{
  "num_hidden_layers": 10,
  "hidden_size": 192,
  "n_experts": 24,
  "experts_per_token": 1,
  "d_expert": 224,
  "d_shared_expert": 0,
  "hidden_act": "geglu",
  "moe_layers": [1, 2, 3, 4, 5, 6, 7, 8, 9],
  "router_score": "sigmoid",
  "normalize_top_k": false,
  "routed_scale": 1.0,
  "balance_loss": 0.00229,
  "balance_bias": true,
  "router_bias": true,
  "init_std_router": 0.0282,
  "lr_router": 0.000498,
  "num_attention_heads": 3,
  "num_key_value_heads": 3,
  "head_dim": 64,
  "vocab_size": 8192,
  "norm": "rmsnorm",
  "norm_place": "peri",
  "norm_eps": 1e-05,
  "positions": "rope",
  "rope_theta": 10000.0,
  "rope_fraction": 0.5,
  "qk_norm": true,
  "attn_scale": 0.17,
  "tie_word_embeddings": true,
  "parallel_block": true,
  "extras": ["capped logits"],
  "init": "normal",
  "init_std_qkv": 0.0534,
  "init_std_o": 0.0119,
  "init_std_up": 0.0534,
  "init_std_down": 0.0119,
  "optimizer": "adamw",
  "learning_rate": 0.00249,
  "beta1": 0.9,
  "beta2": 0.99,
  "weight_decay": 0.11,
  "lr_head": 0.0171,
  "warmup_steps": 409,
  "schedule": "wsd",
  "decay_fraction": 0.699,
  "decay_shape": "cos",
  "final_lr_fraction": 0.1,
  "batch_tokens": 131072,
  "max_seq_len": 1024,
  "doc_mask": true,
  "train_tokens": 602900000,
  "max_steps": 4600,
  "dataset": "wikipedia_en"
}
Below are experts of layer 2 (counted from 0) of a mixture-of-experts language model. Rows are named down (a neuron's output weights, with its number) and show model dimensions 0-47. Each number is 128 + 32 x the weight over its row's rms, rounded and kept within 0 to 255. Numbers have three digits each.
Before each expert's rows: a language model's description of what the expert responds to; "comes before" lists some tokens at least twice as common just after its tokens as in all text. This comes from a sample of Wikipedia text that the model never trained on. Tokens count by the router's weight.

# expert 18
What it handles: To and line ends
comes before: "|", "-", " the", " be", "\n\n", " have"
down0:169108162133165072093125116097148098160153133095130077064120140137106120148087157115219139109154126091090106203139113076156130130093127120104127
down1:134102122192172128146103106183150110151104152147133121134054131208109139136193175102107070128158073149122142162167153099107157142144172121149127
down2:136065171128106171158133125135075137166173115104102108090090151087106151157082082143143115065175089139073163077085098102088164157114149138152126
down3:156118102134140172177175142113174106124129107143130105135191122096107117123110115131123099097121129102107155144103087097108037143166122131170165
down4:070101156108158126201127165127163137188114093094105144179124187197099128146149169103079114064104122142151194102087149142143180145060172126097137
down5:109147136131108125106174098128130120100098214146089151124075134151121199117144098116144113129245073090110134139160157054095085129162128126171147
down6:188166112145110120104073132116171135091066175147158111133162127143154118158179079102146127188160101124072172152157155143121113108131133113074123
down7:162124116115139150148142116118122142126119130108150127138125119146131123150157135119145115140126099125127129119084129157117138142107126141161112
down8:147128156166086149096219056094154147071122140115144112129145175143115150156129129116099160118155154153038169148177094129156130169153103114156160
down9:123156145134158100123125102154148127144092153182119108123143136109077157111110158112123117134166099156122120132109154134130137113151119135094154

# expert 5
What it handles: Mid-sentence function words
comes before: "=", " the", "\n", "\n\n", " a", "}"
down0:120115157115168108132078130127096088146150177125114155135129135167126133157218156119113127135089118159155112111101117122131137115177130118104161
down1:132155138152147157158180174124124137116121107170145108104168080145103163080144108083115123108125153121099139170070155163149113135143123126143162
down2:111114122149154142129127117171187172155160143139132155137128117100113095117155146148091125149117100128108154118120179137144103140116092148147130
down3:114133161147126128121166127108148136116136137137117111100146120129118110129112117116129132144129167146138126153131138159105116110150105154158114
down4:207151137107112121106137146139144087103123151146119137105121131142108107141089091129108100124127121101075083176149106108151149173166105157133142
down5:114122116129129095152134130120127129123126132133110135123139125120145137136162112135136150147134150148141134128133131159136149128124118129131138
down6:094088115077159169143135134111139144126141167118126164088104091087097155113180110137129124098083089158135155119167166139069110141115125103163070
down7:101127197112134209151163149144108063086133084178168101111079097165151110117143131085100185101131182143176129140114106168099103152121142120148092
down8:106162131086089120154137112109140085130091163095121130079095150103136149144120103133144123130150133166132144095156155153144153138136099228144155
down9:101144086126112206103123084089122110135141106132116103098153124078122087074067185127113092092112082117142117128103108114146128167120142107150165

# expert 11
What it handles: Word pieces, heading equals
comes before: "=", ",", " of", ":", "–", "ed"
down0:133146132173109078119089068139173097071143133112076126110061114105114124126166104103132135150169143108092078134102102041179085141177071193121066
down1:089094127115156082152130134134142072097109101117118106096141144120146104149111120129145114230151134174188144124151155126143123089139137131119126
down2:134120118138158139135135121092082119170099135161069154088082151169163155129138184166140120105148159123102094147157158145132184094111162134143190
down3:126113151100154125133121179099172146125161110084072167167181104094140119137147094175217137157128199165174118105134109107144163115180059180126166
down4:128168094103145185137111106145068144145159105154107196152186170171131153100164161122130121119087141119139161141089090045126117146066176161103160
down5:156141119123100133107178098119137147200162098171153126128144146165106115103195149124121138096122104136131143156176093184116094141166174138096077
down6:120158164114115180089122117129109158150174119141102188125125151102130140154178172151100106102086215152164115128136100143156090155126156138132083
down7:137125100162138099150166121110102175167149167075087148134066120146182148114188118140130159177152171135174100136156107168148104162107166186135097
down8:102081112176149111129118141142131088122142113040140116090133108153083121152140147161078141126040165069076140131136137150121086107092105081158084
down9:123148155127088090058129108138122125117083118158126110107138123115112103148066113152127106169105167162105123099144094179114113158189103144115169

# expert 6
What it handles: Prepositions and pipes
comes before: "-", " the", "  ", "on", " a", " 18"
down0:092144130101098197176152194122139099103165140141136154121157163131110098128153107158129134162143103164134108120091100154155152141068114118124139
down1:151165094151125072153169096108095145131144150120113120105106126107088112122166083148101135097137170159155128133137132143144080160145123152160132
down2:125169126109125098169189142155115076142162107099111113128148084098146133157163187069156132085124129083094088145081191086131113150180075143147098
down3:184092196144093182098130117073110193192157102137138123142129108179183203098086119083085067132136113138091092160156136152122164080136188118121124
down4:167084117096157072126128100122118077163132136150147124099135114117172141191182134110126119175098174169113113151167184086134149101084127081145207
down5:142139111133113088133135109132142131096114106140125137123139154140125132137125131119107153138141114120148118154134097126138141186136125111139085
down6:131130129160148174154153120086120147146114127110090177118157171156182164088241120095098128155153100203049082134114140103137150099120116137097108
down7:126184082116140104176084135146126116131149115203139105137143124104154089138120134165160117105133110074127180107169112148137102138135114129157122
down8:182128167138141156079170132082153155185145131159121138169131098099114149138084164110095137031124132102053127093166112132147094160124118130123117
down9:178085162110211172166151106108100166140110104118159074049142140172148162065106160174076108137141119125080121113099136089120116152118186088122160